{
  "d_expert": 192,
  "d_shared_expert": 0,
  "balance_bias": false,
  "router_bias": true,
  "init_std_router": 0.00651,
  "lr_router": 0.000672,
  "norm": "rmsnorm",
  "tie_embeddings": false,
  "optimizer": "muon",
  "grad_clip": 1.0,
  "batch_tokens": 131072,
  "seq_len": 1024,
  "train_tokens": 578800000
}
Below are experts of layer 3 (counted from 0) of a mixture-of-experts language model. Rows are named router (the router's row for the expert), gate (a neuron's input weights, with its number), up (a neuron's input weights, with its number) and show model dimensions 384-511. Each number is 500 + 25 x the weight over its row's rms, rounded and kept within 0 to 999. Numbers have three digits each.
Before each expert's rows: a language model's description of what the expert responds to. This comes from a sample of Wikipedia text that the model never trained on.

# expert 44
It responds to: Proper names and opening pieces of words, such as Mitchell, Singh, Julie, List, LINEAR, mon-astery, Bell-ele.
router:518516476529517518523479508475513483509474467471490477482515460528461475471528478474509512506467497496493465497527469516489534531472500470512541508482508510511527464486509480474474507525467516529471465509494484474478474483483492519522505516513516449504472478486472489548530511507491526488487470488485465473499515477536499540504517551482516513507545473487521526468493512517478537505475
gate0:480497547483516467504463493487508523432479470484459480495497504504474509451484464490472517507516558523522512466449466504442502507508478454503542468518499498494463480486524505509471510486512548457474496504529515453503482464449520437505472502493498487503513532456501516530532522477504513517481488540512472489528496498497504492502532531478499473520472465524493545467517529566480520510485
up0:484492457441462510498515468496477485516491509496507479489480482478486495504473520539504466483483483489493457492510502499496501466508491474506452547476505508472495520513498458502485470474539496482517518510501464531480487501485463490576490530513468523497485556518508484507495520498457452520475468501520484505511465493520532508484498527480481544512471488504541515463507503569513501528499
gate1:503542448508484517515460510462482469535511490484477522457492526491485496530505502513519493519447499497514447505441501516471559512491482534431534479528455520507536511503502468498515523504496497529486527482483492495467502525486478518519530543562542520494471455545525535522469489485490501475481508501499457490543530501485528535530501458470523505493491541459501506493494563535496494486492
up1:473535479513480487518474497506512490486522485496518503514478453499503526487516477468511518455552498509482469522462500477508463499464524525488540504453483480452482504495450474497501515517554493523496436507510565491501520478539512502479472432525470484486483492504507482528513522496479511487502486513477518491569489519463501519525522496474516483493526531494527529514486477481530515497436
gate2:515535467472512486500515536554512562510469495531529529506527516531490462484494507506478508509529471518523506475514497516437474482499473485518473509464503498565501524500482455502501509544504508499451539484483494506523506445483519470469475484534496505503526541496525499515533461503504517471470489504457483484500529548489540532487468533484499534526497493503532502530466480527465512499497
up2:494488461503503494451523512486518479463532521508486505456532516512515483435542464531532504516483470518470501530506490537495508480516503512524525488542500439513517508469464525467493479556497456485523557514491473508463518528506543480546468507519459522464461459508486491504455526487505488522478506508477495498475514506504503478522472478473515513476540494498523453528515522494496494498480
gate3:546508475482465481513492531461535482463559496473506481447488504495512505502506530500540503551521500497498522491530480524478488507433508526507503503559513499459467510493527472451483519519496462496523463546494526508459485543468504518531523494515484505473511499513472472492505475512477509504542494458525506482507499495491483515493500532498532496508524507496509504477533532502473488430507
up3:541540545447514535523549498520444533522527429472508506486480458572501533486494518486507524500500491487491491483494482550508450543496481514512493455526508516498555489515519518482499504545501489479528483564501469543473484494529525488478469510476518494492515497544522504492500506516518449500496505485483528480507505506520495524521482510508472504541505515526518515471548456514541526513542
gate4:488542459475522460480481495525487489509549491493527486474485529487503499514541441527499483497437500470510522493532515508478498507480510525518525512518540511495532500450486469483487463498491515512489472461522502486485531517521513499529528486487515486511468535516502465490501553465498512502545529452517529508507483503527461539477495501506498501508471428496526575463540529574464473525490
up4:528522502483509492489499516495532457492533522527477581468482461454527523500506493487512491505481549522474513481504478500487491535503481513513505500529456536484513455522471506527498472490449522546511483527520475533495503526535504494452491478528515504528548490498480529455518514486501502514533527470453508521542528523496506474512480511483481465475488493509508501538494474477535516516492
gate5:483495435497525494472500510475525466522496495545447489496494524496483491537507507530496485544529465529499494508546496498506507525480486485525471496476522501473527473484505500546509516492484478551500516503521513492492455521502506494511518507539474563460476506548534512498508488470485541460520496476503454492479518495474513534546526527455498481490514469476535473484510484496551558510494
up5:462448503472511508498486496510515493500539488533473565494504487451469456493489483491530533518523531501481527526487452472497506527470500492506528500505515505451506535479509509504538473480483498495473511475509512481497485473504474506509515527496469496477517521472490441504502489498505483506474554490516535518528494506497543515490484501495491518496543509489503523504475519531477498542467
gate6:473544524460502531547501488518477482518481534506509491511539493534459511454527492472463468482532513489507482501508517514432469484488492466506509474523512447473503484483520448497482457519494481452473500487509486501487501518456480469517502496515516472554528522506484495477468498480465453514493534505525528513480506537447484519510500535489505480490507516508527511500506493519508546471479
up6:542475514459504507520468522495511484489540482492459423449508519506473541509515487496504511451430500520499473499459452481484481496479517511493537511541503487487496505462518527510526549511506523544522530517443508525472504506508502533520534492518474471469516493460517511495531494507489523491486484530495495501505531514519498487493495478463487493497540471538483531512478545548505516526500
gate7:496485477516520453530509475490530506526524501506519484487478498473524494527509543504530480482470486525523486503461460528461477493474519433501503493489481515515502461520528495449535471503541492474511493522503526444526505518456523488514509509551459456513483480481487504466502488505515511505510523475528469576528492537464479529478531497534540504509496506507558505524534526532530502488463
up7:545479486534478510545507463528523457499473477483467509535490489476500498493498478489468503478486489463526520481495507524522471489541509486499477485526531493448526466506507521479473534498476513431503472506507509547467497498546496495475515519519493528473490495498460509533467502466517508544504507472511505501520508501500476464484501488449527505468519508488506493478487455511506547535519
gate8:530471482548494547484504482504503438531523447506488485552503537485532516503513468524468542526516538440494513519507517501477511496488471485493464509469500505513534444453492505445515517486494490524434476488482465539494482509507508516505465503503524453472557479538496484505562548495488494513453509443520460480471449489489495517509479522506507519530503488524539487396485542487503529484492
up8:517448532472546512462495538517492507479494471471506523478514507505442474540509495474487495491475478541465525507510495481463537491468509504536482500479520494512510482492538526494493474480503492499504487527515535502469475491539457527509452483530522513467475476475515471490487506536473493473533482518508511499499535481514532517474534518512445471502505445476459551498505461536506529524508
gate9:486475442478492519551487445493500470526479490503564495458516509483501513464486513483533545480515509512483473487506488526483538529505468501517478462526468488506503470531495516508510487519471438530516475539513522524477456476509505466537495494538472543529541513474493527497504508506536509506510475528471535506466532463547483497463488491492499532531528466492498478484506493496479454487474
up9:515497487525558561533536465498506505531515476492502460505523481530486508501536493548532480488476549463503511481489471540526502527513473495456478492508521501526492520497510508490482492507509486440515493551492510521446457519479463489479510482457493491538487500514504536481527511493479533543503490496473513468513542489510507529517482470497497530522513496484516532486539528525498522523531
gate10:524516475503501494495476533474507523468485429519527513480511543542489521472537474492484526503501458489527488480489490495447475449497494513492469543544501517510516505475530496470513482552508480517498502475514503466520518509489496482453506508497502532465525511481491520443533475528456482488493538506481482526526493506502493501457481511469530504546483520483511515509532473505518473487492
up10:537470460473533537464537463519495490476469475485507526458502473466523515521478494534473537502447476522528493554512477474474492484479497498527513507505513495457495519519516515513539512527511503500514433491478469490514494500483481474503518490533516486487469511535529484488564503473503504486502480482493537501443521514434514469498528528534562490526519486535523522458509504484532469494472
gate11:540469501509476505510474510490505557499506485519476471482522532532463496460493540508497494496525482495497519510448505533484544527497482475480531520481485482516488484499536473508520529471495546470509512491520496494456490537429467517500521500531475479534443473483490479498492486516517518525484504521486508474481492497505527545476514503476505521495514481495519500527512453492480491496488
up11:523547492471478541487505533483518548553517499518522501461498484473505493489500488504509509461515514482565521538498472538489480562508506492489428494499534469489501509531497465518429461513474505514515492477465493486481507483520487500523505498493475526506505532502510493522534493520520502518512499496502475479459479499456500469485493489533519506441459466454494559475499482495483490486518
gate12:483522498487507441477477493470516497517459542517497474477515448527566461485515486473495539506535499483528498473506563492503520479482450453469477522503504505486481504444487525475485496498464483507504493516442485476440561488525539488527485515508501496524465501435434521527528493497516530493537534479494492460543481479506475468524459550521532528554496487483521465488539493526520474450493
up12:528489447474519513525517525482449515502508483524523480502494486497476501486525447505472496508482530493504535518487535531495513482475471466516502473488461491500510486545532487520490506529436533544465537473477491525501528487475523478519476477538529507483448497475520510519488488542500494479514494488540460479494482528467513513489483502534493489503490495480455464519538482480476521516499
gate13:475549483475489525475453466544469557541473447499523526514522495492474477496493541476540493511498507512499416474496505518475481483488498509512518484491507530506503494499511506520485505482491483510467500540475521451473459510511472494496500491541529539490521500447511502495563556434478550525476481500477517464507456540497530504495494497499448485478495495511491490465526464516458525513498
up13:500482493418480474479496514539491548566477481483465498471481510488479492476537462463514499498511538495483453544465502482496503475488485530487499491480436511547499507488501519507484488468500539473436492504508500561530513495525528476493480540521503621494551465495527521532556487496489509518463467500506526545488492443496478477535517489547500502470471534498472534485495508505496526465501
gate14:546476557493498544503480473538513527537563546499466476524560502505513511494528498483503502462519524553486435513493470508521507516458518490490487562456518518494482503483527513458511490524476529468536514517516477493488510508522506459551508494450499496518497513495479472512489458512541529550510484470475438491478505498537552540469513515473515498556526465531529457474489479511484522469524
up14:486486494530538506527535510514496540479496457499507491449478505474527518544530500472519506516468527516507476510487538489515517504499496527492505510520516450539514488517528539458472525505524440479536519504517496528480487511533498498458448503533500508491486520533457493494478510478507483558515539502503471456543546505461484530547460522534530487517523547462472514494539504524503525481541
gate15:562497480494499471515458495470523440525467533484457456491457514500510482465508478475540506505511485528472516508485502482476553471539519489528507473525513528510472500517530467499510482498489519498485528507444493491516538465462520537505497511481514471543519511494535500520492493490516496513538504516527518520469510479509534478459517526462460506470484456486524480491506525513520511467489
up15:489463523491467533513482502507513482502516479514490509541536533457483489531488520509543519472527487492476489510503485501492510507520521519487501496481519490484474493472489497505506477470535460475458490527506501495520512498499501523498520486547499505519510505459503474434520477513510501468491488474469494490531457488465486528496468471502496493512517499496487504535569515497507527513508
gate16:467488513485526498431476511467537557504444497508544479515484469469509537519557481500485525500513484502510491513497494502510506537529499524431500474472504467511500531487477474501489525475511448539498460496465509509486469490488484498460524516482452515501456526497500529464543490495477497467499451475481520525483498487502510478494472537485491468501512517496489528487501539559494554534477
up16:520488526521546570498532520484475484511512531458494505525496541533529502528509524520518541500480496511458479472476443536512457524511514512487511497494522511516481506486520520510492499496454511499493517549485487528566525507510450520488507517503506518485566536493507482500513503491522488514504529557509476517514512451487481504460547538505496513431520488538486541517516485470512481511472
gate17:505560480486551461490486493452498490518507549495522499481486532522470490494506503505511468449493478452512498525456470534521492481509459544486523498465475524501532503522479496515524502523464492506533487482485502482543460469503487452480520478500504494484540506534486479516522504509492509455531530500535486500515486504483522572492510499480541504518528501484489493482493513496500506471484
up17:499558498468509462501494498546531506520506526472527541529480495509497507557532489509504477521494509517495465497497457516499441442509492507457478455492430517474486482499501527499468531537482537475473520476491512500476487471515481517465487482465519532444518505504471459556474504448445475553496512488481510528446487464503493478475474510490498501548518481527529522530521515518495489514502
gate18:501493472461486511476483497479536489542507499543494480508508472473533488458487474494485506498491515492499550502523480502534497463471543486526529480566488491517527516508519491449521510508492528517499502503482485511479491521535532517491535489489472515498482527479463498493520535459464512479444481473489495514507464465497549530474513544498562531469464524537517519479480517523522472508476
up18:505504506480524518525561524489545480509482509498511527471472504485452487479496485474498495507501512479451541489532497481460517497492531487496518546513490499498488484477494467468464536463500503462534467524542496477531524483502501501519492493503465479489511496483502526510471503532503523520430440505517509539506470487506559553484442489505538459468496519505501449492511504510471502536517
gate19:503521502485564487495501506524515493497496510511487467486425500505506475447549476479526473449459491491510539480478501507516494510485538474477492488478504514491506476474494506420495481499433499516496484505506516530484475494485499539537478516484546488506488514499502499521465480489510481504488539511471459516539508528504460496504520540485502505478518483482501499486527495516521483518474
up19:478513515467515493536496505488548475482524490515523509497491486494503543473506505506462489483480468485475487499491463533527473501510489512511564497544496477484516523521530529513481472488554510509467502478498504514490461478506505494514508507486539504484465449496517476501513455510490491502524515507503515485489550480551486542541452472539475468487492483521507480520536530504478510477513
gate20:489518430486476471465510494524470477518476538497457480494463539518478503496519423479486536492516515498482519502493467500517511552477464484519537534489497500522493507445487504463504498513471494501470495539503505554490486508565521462517518481552449521507515495483534506510509518506537457483469534495471484486513509463508496502538518526534488493517541484515516507510518483534495523488543
up20:517448454517496513510471490525510512496511512512530493544521541469537543463517469478512451494535468499513497494502498480487474506531500513515559504462492487507530553485552488540528487522494502490463493515506513470484460462462514500477467510497529515499503517507534507512538445460447505537490476526543512489472494504506512483507454520500502510509522497510516413495501516537476450515486
gate21:549513447478516475483512471470562477466499509493532488482544501553531515503478446484514482502499510480531498499494533511538528509498490494519536480468575504506553482473505516518505504558516471556506467521481487514495503484473474485531525498501453511507462492442484481515555489459469506464539504482462487505546521483490483455519520550529485545507513486525523490517481508537517467490480
up21:494489513517523520493506532506485484505547493492479504510471495491491484451551494466493510554526500468489496537516514476476501488510485539490487508423519502483491469483500523517492479537488430481473545513508483518493503516536522540509511471500477532529505461554499478472470479485471480534506452480489488499514515479522496501499551520469472532519469554553471494451476508452495516474505
gate22:438542494514518534506498479480482539474483486547493487512511480497459501574463493500505557449506492492557507477458471547497506535503526509470520495551509506513504513466460542520491500506531525499507510527487476499542486509553514513500540484505552524536511503493485502459483485471507473472523522519515529494500464486497491486446489490527518523474521506469509485453530485495528484503490
up22:477518500475532500465474489525520522468458502506439515477489533466516522486539556490490512543514495525487513480508485507465484485465489468521507463527527478484476479504527501503485490462532513480485467507537529481498486521554479502456489480452513489550461472469520476488490471491490495487469531480531518528475464490452493517493488497506502473483490535479497542505517465499501507518501
gate23:474517479533492460537474535477524484520477472523489533468514497492500492493479525533470516498526473450470496524512488528448503489520491467493514503446508477506499511493485491484507504539476473474466511483518520530487540525477491504534483444511465522516483543496476546486456506547481517477483513483467550496482491541525541477485514488522485468495512477477539468462517496499487513503526
up23:469517522491531492490491544469473453493515529465508493512503467488462501498504506499500492483488444502495486501512509490511494478490473511474490455513470511494498526514487484505535511502524519450511490519506487463536486490480531509480486503500525505452509504545480509513548524530508495520552514504493491512525538536472518542487484489445531482554512520489446497519486489508484483486536
gate24:477538507533495497512515483468508486535470521519474449461535515478463479502490504527497536532507499517478464516516506528481496518537503492487458519521502495500540533490453541471496502503509467535506488504519530464546514489514473508511478517436497511470499465533560484496509506468513536514516523428490494504496461533460460524517496521499521533516498531476532473529496484505512542549458
up24:490513510506528555474506501509518492548502527495457541476496511490513551441497484521530499513465470504519481525459469489566526498448492481482495511514523518509470514484495488498472477492496492511487548530511497479513508513506524522525515483490505544515503492531509462478482502457498488524512498467504447543504486528508501495471544429501503502485455510483509467490522492475513475528511
gate25:519519531539468465509519525515540465508468479488518481512516550536437499512504507475488531499496514462504460497446516482518505523470523487518491509531506498544530509548472494522516508544490472480506448545529544499495494482503512444494464528529477508529487513520495538468486538461527520558521492507510520535508467534500493522443505501513518565498512528505486504446553523531497524507531
up25:479543471509537529496500510509450511482496467506509490477518528523513457486494532505504503560527492483495472507545500520536455497519471475502519496532501502483456487495494499472501491491500498526517487492497503450511514496479549531481453474494453505452502496487520511548484456521454483501480489466498505514528488497486523498505456462510503480576504546507488515561449500500477538485510
gate26:481520485485514505485497505499494486511514498530462501474464518425512518462490486514495532459503532488484507538444520482468542471481526468495528474472528514516532529471487456511477521546473487504481538527479474513504492526515562472483505500543482499492525523491486482528488538493505509473527469499501481495453494509474509510502487520470554499481533443506584492481507476490511503458483
up26:474470496512556554517505527503431466507551551504527441503525495490482484459485507507507444491497512474506530476466492487454488515479468502488560460544493517533488532507488495521518515545496496475493558484488506513548479518492490522553502501556510501485458499484538496515467488533507496506476505473480532482456460488484517496491498528477512521532510518534501520455476498517474546504494
gate27:471511522534501502533485486529476512494477471488475570466492495486510494512501570507460511505549517457510543541523501550484493505438463509506503494505521484499529473505475517535494482534518520528478493507501540541520527478462494508539456528468496495515486480509501536511504505532473499459522495502491500523478463466481526509444524462499464512480503457500585463488512482503509514484481
up27:512511506492502508562534516468504465485498518523549490502524488494441501491483473518496524481445515532469549491532529461481486484437490484480518500517504496499517470466507511484486502508481464500488523458469505484494487498514491509502515523459503512471544502519526494489491486492508509510499519487477504495525493539462467473550510534532504508501484531519474532480459486480514492530541
gate28:491503475482489507519552525484510484517504506485519471466541470518507502499494486494499532485505498483493496493458482500511505499483522457545547526527516541490449509491492571531481514550476517485518556511483509492510524477478483479466512504473500471494495450439456497504522488496440539510522518466528505506457484493521538455481501526528449552477531481469473482531516521510472517504511
up28:544502496509498497492496498477499477566490502511496480536469529490537494514506509508491478496562469464468471485504503499515502493526465493537497493522531503524518470494497482469492544522505498510547506485513504519474505501501505520481497454465491461524493493475497490529498453495452490526535505506498509515503489523534485517495496490529509488420554512490544493454514504488509486498530
gate29:494555509488492474502459498519495481516501513507505471501483462468471491541491527463520541473525518489465454464515479478480540467491512486525495511494491529505461449495528511479521493438494533467510522464519533465479476478448511521501536486471501492531509506477489476486501498473489588467459515489439485490524524514475500502464503467565488533485504453490526515509552531471535491488491
up29:495471519495508508498506542489489550509530464458505522495501483467495462510501496523482512547493527496527486449475476484471492515553498479509530517521541493487499479491472548459495490506503527473479499479485529471513478464523432511513467500469473493514494530499470504446495485471491545477505523507455507535496492478496514505537523519513488472530554524479486532507510504462514542462549
gate30:546530463560475492548506493507549514544454497527519498467463509505507543471513487474443472506474487517489511500511502520493526500473498497476486550518504506527516462483548566495468491510474508508552511545491501476524466496527487490461470445518513468554526477504434542505491513476542510529464510464473521467502529486521504502517546500479505545468530476523486478463495491511478480487535
up30:514511528523536502488466504514457495487479491503578517557500488470491493497469438511488500511499473518496502495506524454533490534456542519457570507515495510505544567481501519527495516475510492524483469480472524534514479519517452505510459540539499468477476546491498469508474484496467459486503521499510499506481468464490481478503541539487503524504533517469501485474500503475513506503519
gate31:518480488499518497536482508548526480471452470453489513476529472530498490504496511521475504503498508543467501486533474499493503482470514482491494509504483504453536521493468506493529435519466511497454465502525447514509529480505514504508464486533462523485519483490503541500457493514567479477526460538517461527499505475475492505531479493518479481530554473498494508524465537478468524525537
up31:540460488499500489516506499553500496497523515500511509557531537492517482529505520506495492470478480489504520497493479543514513490522497447483470477510563469490487481525511497457507506476480526452508505489468516510486485490494483515512507526553544544521489523537490525494499507474477517505500478518546519463451566509531558497483528520517482466563478488506505504506478465492494523525518
gate32:497476480517534467554461495492473469517519502476507512502476520483508506525520521466481497521465546478474472465489474501472529529527477487497464492544523496542446545497494477505519502476474476491493515534529462522505483533478523545504499454484521522493466541488505459530513498482504488501463491488499477535492500529504511414529480499527489481494489477460554526488481481512464499526481
up32:501515458496489512489513520492476440485483535468529533520469507543521509515468486499467548521514485487522518521449526519494491505469450510499527494505502464452516463571503486470498530486479440472495500493506517526474480477467502540478517492520518479506474487521490487511497549521493489494457511515498501525512529502488505495472506446519465513469518540464498482537512509475510467466496
gate33:497490486463542452535490463479517497471495477524501548565478518513520493474527481540476512503483505514467490456539483530437495511543482452510494472495445456513515479484502432534491521515485515522507493522539498485507533484518513480501510484543493439484508527481506462464484515493500485463527526502493497493480491502505518497524441500475545541491551488533452532495511539536512458466491
up33:554490522477493528458497469480424488440524479504463506537474523515521503514522501494488563522486499515489507510494483518525523487479462472465499508495491517502513494530518505513512458497494519445517458499482519497488514522532478486485500467494450513516474519493500470489495526459470497516453514534515518493460481507464521542516512478529497492503489528536511501472522543490510529517484
gate34:496525478545503476490487503528500536509500462475547484500557472519448473489526438503505511497480499514518480521514515458511481491515475494494500452510503479499522491513485489510541484495530502554522516463502461497536451408493503569505466495508488520499480490458485528439506521487525504496500543517513476531513493518538505466513538557537485521480492494494490518469481551506506514482449
up34:501493504518461538475511506510483460528524510433470494481488519501560514532554481515453501502498470525510509518457509499507485521466468504540519471454474512509451481544447536485479495518491510466498524472493522462516451509494497482557520515478502526507501476497482479472528541512495517489518492488518483535523467496488501470454496528521515483475479517521484500486459557524469532517486
gate35:512492458544468495475516524529474467495487516472495446476515495477492497529542468496562496495467540516542471493534503486468539474498507501512473482468508477492467514549486484487520504533499487482509513491529476540500471470530541534514506502473463493501473507487505465485498515477489563446519447470501497525464516472483474506553476486548504479552508511482492506472532529510538469488460
up35:482472519490480490529496485465494530458482484504505507501475479499539474543504527483518455507497533524515472494508491483508527461511510484512495502512514513498476511490507496475517525477527504489480542492485538510511526458512510499499480544517546482505491523479498459469511491476489502505504486476472494476485492482478525531532513521478496526477517503502518452499505568461445485526490
gate36:488498503504531476493520534531484485502499515506489511511520501462474520494508512502514518497509534482520479508514479505516527546513533493503507519530479510474444517519511504507460507551492496498501416524517547516507515470554522480548520517538514512518516505496486513515476461534515549459511481520491471492520485522482435471475527505492531487506526526518477488504460466457502515463478
up36:528483563490483493506550485514504505510505503482503511502516475502493478509485497512515514452506528465519447485510519549524506475483503505496510522476499496480463488497481561473495497535493493514453527483528478501511490540501500496494568470512484512518507529521534511501508491520491505520479525484478440505494472527481514511497529542529454468467522481481512511490552487521504436528448
gate37:519481457508502538485456481499522504519532480522522468529486528525496484510517511530499493486512509483474515461500467493465530494471497469524545552501472451510510505503517507475473477470522490497493483528504541492490488520502482512519507483499503465496492524487496486493482509512520536506519482500482513504485495487524512484490496509449498470505520468543540515501520511559534492486558
up37:531515456497513536496495506508488463486516498464470507533520499512477509499505504471509466495485534499479512484501542436453522486519530482527495490534489497507492518475485527533509475500501473510500470533490515466519554467531577484482487450501537513508484510518511526533523496539505502521495488486505496523545509519535516490541473484439519478469490508496524492531471485474518523525487
gate38:509467475424516469462480527519487481529536471501551485509514496548503455479522505486556467520493501442491508522468473532474487467483477484517508551504495506480506483453509488481506530488471513457550480490503476501530496459479492489500471466531493506551513526505499531448500523454492489508503484467530456487522492463489504514499537501474456457477542479474532523499498466532454544525526
up38:496480549503484485511483475485519498455520424485538495495509506500482481517489536470474502500514550472491489465492534525550490519517482491490530513518470539457490472519513475472500488484465493521508474526484490469507490490493486497496514413441476527501530457472491467540511474520464503417496503554512499490548464514513516508506545489468492480490429468517511523519481510470456493480485
gate39:489526481527482508491495492530491490483531481464473467513580529471483533455507490528479528460500498448480455490493524518504486439478469460508459455518538471500507470490478441489495519492493521508522449467517550535507444516547521473487509518473490520482526475504503491505536517503496520501454517510480462487506537530474483532502462472464489504498521507466532474501486481515501516487511
up39:482537465490542532486524543459478498498485535517481531514508494480457479459518491516511503495473477503493479560521484465477527510478479489504510473476502509493500491498494489490522488510519499495533503475524522528505498489508507487514500514500517512509509467523500470489522530476463474566487493557459485497461469531492466533535496507482474570492509477532522520491492524484452478484528
gate40:540508482500506526511527499482479492501494449511502484498490497527488494483507501467500474524469518476525466508487526493488532533510521520526461559514483509491534509482485488503502454502535491467508537492493531492489465482473501541502477483505510508517488501485491494462505506517503534528504516489492529503528481485479479520548468529515517522484458491521544467502512536547502498513476
up40:498531525517518466480458477519446484502522504511469512522534508478491504540508494490480529524505513513472515503549497526529530533517488518472481480501510500554522494455482507488516500456523467493505464512526483522493482480482508534488500523518491532487455505533496489540498480530551513551512481499504451512519485507487505519484521516501502541478527519480510478487472473514497455488484
gate41:498513493513502448498511486527483513518548495471485533513479488531501514519488470504515520495513486506454509504496485531504513511518551509512549500526524480495538471489568518501523527476521468529497497457480512522451486465540489496544477469480508512439477522446500481464481459488486523495470529476527506492494512509480469493524541506484560496536502468518516497485464465537488526500544
up41:473518491501497512512549483526479486497502541533512488505540569506484491481519452504510539484530520476488509479561464463480516528519480479533492539501507527528533478488469516512504483482504489524511496536506447482509479493519506490482503542534521488490494476506473511465504440490478514472539477511517539495494536456470511490480501498573531490512512497542515519458486518545512482515507
gate42:538521472507521475514467501535482472511513533525474470495511500522544461465492492515485503537517517514506542539495483477462470520521475479451494542525522502480520525516465571527499510498487497527483460482523505551538501515483525513519539543539480508495497465483507484543456525472480535509525540538546508538521477552480495529523502492509496516475489510494549484516507507494485511467493
up42:509513563523507537483522547483494500520532497496513493505478500470471474485538488499542541512480525530523480503489546508480467505499456484516505466486463503523504480463482442514524495492531510481542499520502460529488515511539483464471498478524448524513479503482463463502515526442484516510500497500524529499502483473509460513547497497460576527464505511526494479494497470481514511504531
gate43:532511521501515499493449459503518491523454539537493552468488525502472516520525494484493472467462508479512491473467535470464478476490503496508532497485476544488493489471542527484449547537531476528500495487483520499487524495489510492528465490483503469478468481553516495509508507495498473532517510493496459524522520524489488523526499479500511476530495476486505555479485518521489511523494
up43:516522508482471510500545497511513478511497496528472506492527545483490472504492509470492445514488506488527484480495510512465502525500483461513479507520487551487509493511530498511516496496512490514544515476456541489470497527490476472496563494510515518508509519540524484513484459529482539525545482494515491498494460477496496519451516475496494489463483532488474508505466482472510494486506
gate44:545495506506497506519512477496498467492437524494481490509479520493497422517496477460552565495498510510550520519494447509491578553530487534507511510497466475493530496473511482487512487518474502524495482562524495505521505478482494501516530535506454467523431470486456510488505476506485525504537527488478530529499546504482527474502514469566511528444519487495513516486512510522473520536531
up44:497565494456483504477480496511526483549531533505452477438523481463484451504511491519490457534488472528498508496544456516493492511505511511552514511500490487517443497510471485531489497517530516489467525513490488527496514511512539530508480462505494527518531527495481514542506544527512503433475469495498489469538495493499521529475464503469470482512540506512518509502523518479540501506496
gate45:454497495483526499495505523476494511468523479532503485481525530495501531527508516529492517512509515422508520512491533485485564498486527525531545505504460537545498471524534518528500515489502485467471481464535516508481515470474499531506507491459483511477461518494435460501496492472475472462522474498482513546498490507520530547487478528491527495510502501490456486488467517518468553502526
up45:545498452483504485509471526525452484484479497514506537514511514510478520495530524510502470518472506515493474475534518521494502514481508510501481472518460491458482457527522515472525467508519498480516522486477516494447512479505505484539525479496503500524500484470522458489481533449516484495498436520496477485488483487488527503520504533524477527521518498518501494494520463471496513487510
gate46:506545478491526489442486528491462475447487517521506494500534478527496480517485463490525448498483492509487462535507485522472490514444479509518530543519489537520518510506518497492515511478511522459467508523503518515539517503494462503484485513501515482488526523526495493468512534496476542455533475457504480537466507480470508483494505480490509524452505481458513520491478446494429504498556
up46:482484499508510508478510508520482503560466488480534511495469519482544503454473485519516556468449496513511524462499498495543489507501521500505474480543534473474552467511466491454526497496490464490491487501518507459481475509480509499522470525489472514522503550445515486500475519507478497501554493516479504495478478510497502508506478478503500503507536512495529483547485488532509505510464
gate47:495554489499461495480536443504519496484454507498483483486524488486527481505509507512494513540516517481440495481534488487521540468491462491506539518506493505454492454517517529486556466567444428458500485505535496508511508514474481476531480483444518463524510471484481493497511522458477517501536452476499455465510490479482544463495489537490499514529553487545510460482516518511502544479509
up47:517457533526459525515496462502507495446504499465515470559490447483479492475485509447522518465525479515499527493511489502465522484500524484515557529478505502476505503507522496488499512542492503513501451505489530514481460473456495496526505493481482562506449459470504486519513503493510511534484457529499576520451518469453533520492498436517465503522492476497511503500502492503467503482515
gate48:505511473465469494501524512499534527482479476473494492499493491496492499512556514531486545474478507556540502487574528531485545453508527526510497533505497462449493543481481514452529493509496515507462538511514515507518487500557493532488502492533475535525504492535470492490487527491484473502485476460509529485468488464491507494539470434497459497523521538493529503516506505529501520490422
up48:464535477469528452500510488488521509498481511478473496492507461536525523467527502466471499531528492495516464516508509476458459453518483506465476499458499523524524491478501526523486527503517447477504485476491468520493459505475490478496486527489521495494524501490480475512481495504507502496511472507489535492474563493562498483477494464518477508503453468503493541478479476511539505502499
gate49:472483511498504483492518528485509464512483502558490565485485481505505487516489506522493495458503482461519491512540512536478449458485525517479491473469544487535495463511521519465499475520497544520495523482497515491529510473452507551508509548501531512470512533502553497530486492517463505506487435492522502489517463490539466471474541477495517490491495507494508516504495492552481479510509
up49:511513488515499508504511506496571494476532470540544503531476528465444460488501459535499499486510447494483492466529486507528497527484501503514511517512495490506467485497433514496495463474448494504434498507503460485485506483424483522498505514500468497474517507543501484452506530520513577503482528503502505517468537510502472445518516520487470482473478493470505497513548553495466497500517
gate50:477546468494571499496537573508478502517479464498546488580496475502497488498502497514496473526522487514476453503520446479498500486480468488538492496472492494475459481497518564480508507503496458457477521513479476450506511496495507468528478481544491485505513491517480484528515465506464538508519515491476512513512524485529465494514466513447485483489502473485489548533523489509506508506470
up50:476504485471495483502506507491494507508475504528465464492471500452498518522492448456474500493489505477503515501516549495521487508504484505475477480503494517536507550467488502501518520518480455501494525520523480506521520479493474491495545517519518490512491538497520453520501465541489484506501512547536519509486542479538502451523517544512508529464495505487508462474541493544472577517561
gate51:467508533501561551490470502514503462500465526463495509467547520487465531513444483529495497502515542482543551513508514511493545483518468528530527525499504539485534544513486486508478535509539529505523493522513539489487522536482499507521518509470521486490484487531509495488472524507506512498544497486467541499484529473541492507489507499509493440534507472466503517522502460496489539525492
up51:513486528495461485467477538515493484517513495489488530519464486453508501516486517494527486485490501510471479511489511482525534524510522471454490558506487507461504493471533520446500511515521525478504540482470492507468519510501518522511553460534481468523533488459499489517521521522503506492494486517538522480524477515526520511537517482476504540485547534478533479531497517507513469524497
gate52:525502543512489481487537423483523480494495496491474481494485498500500497475502501496530506471503533496505452520539536519452537493522494512495515486469481478479470508495458524483462502507519514498503487446497520485517511500522560473506491482526501501481451508486499503467505502493520484492488500502547474517490514467500498514541521521524498488497516483478503468505486529477508465513503
up52:497481527464470504472471483435539492530494508471482519483494464463467496510476500504496482464453443501549540529483506490486499530490484508514532481479511473489494511533528517512514479524522500440500469503481511519483485509480517525474451513509545472494497510526468509493491472517474470520479496507501510450516473516514504552471542523475499533501496491470502523492484546481495506513492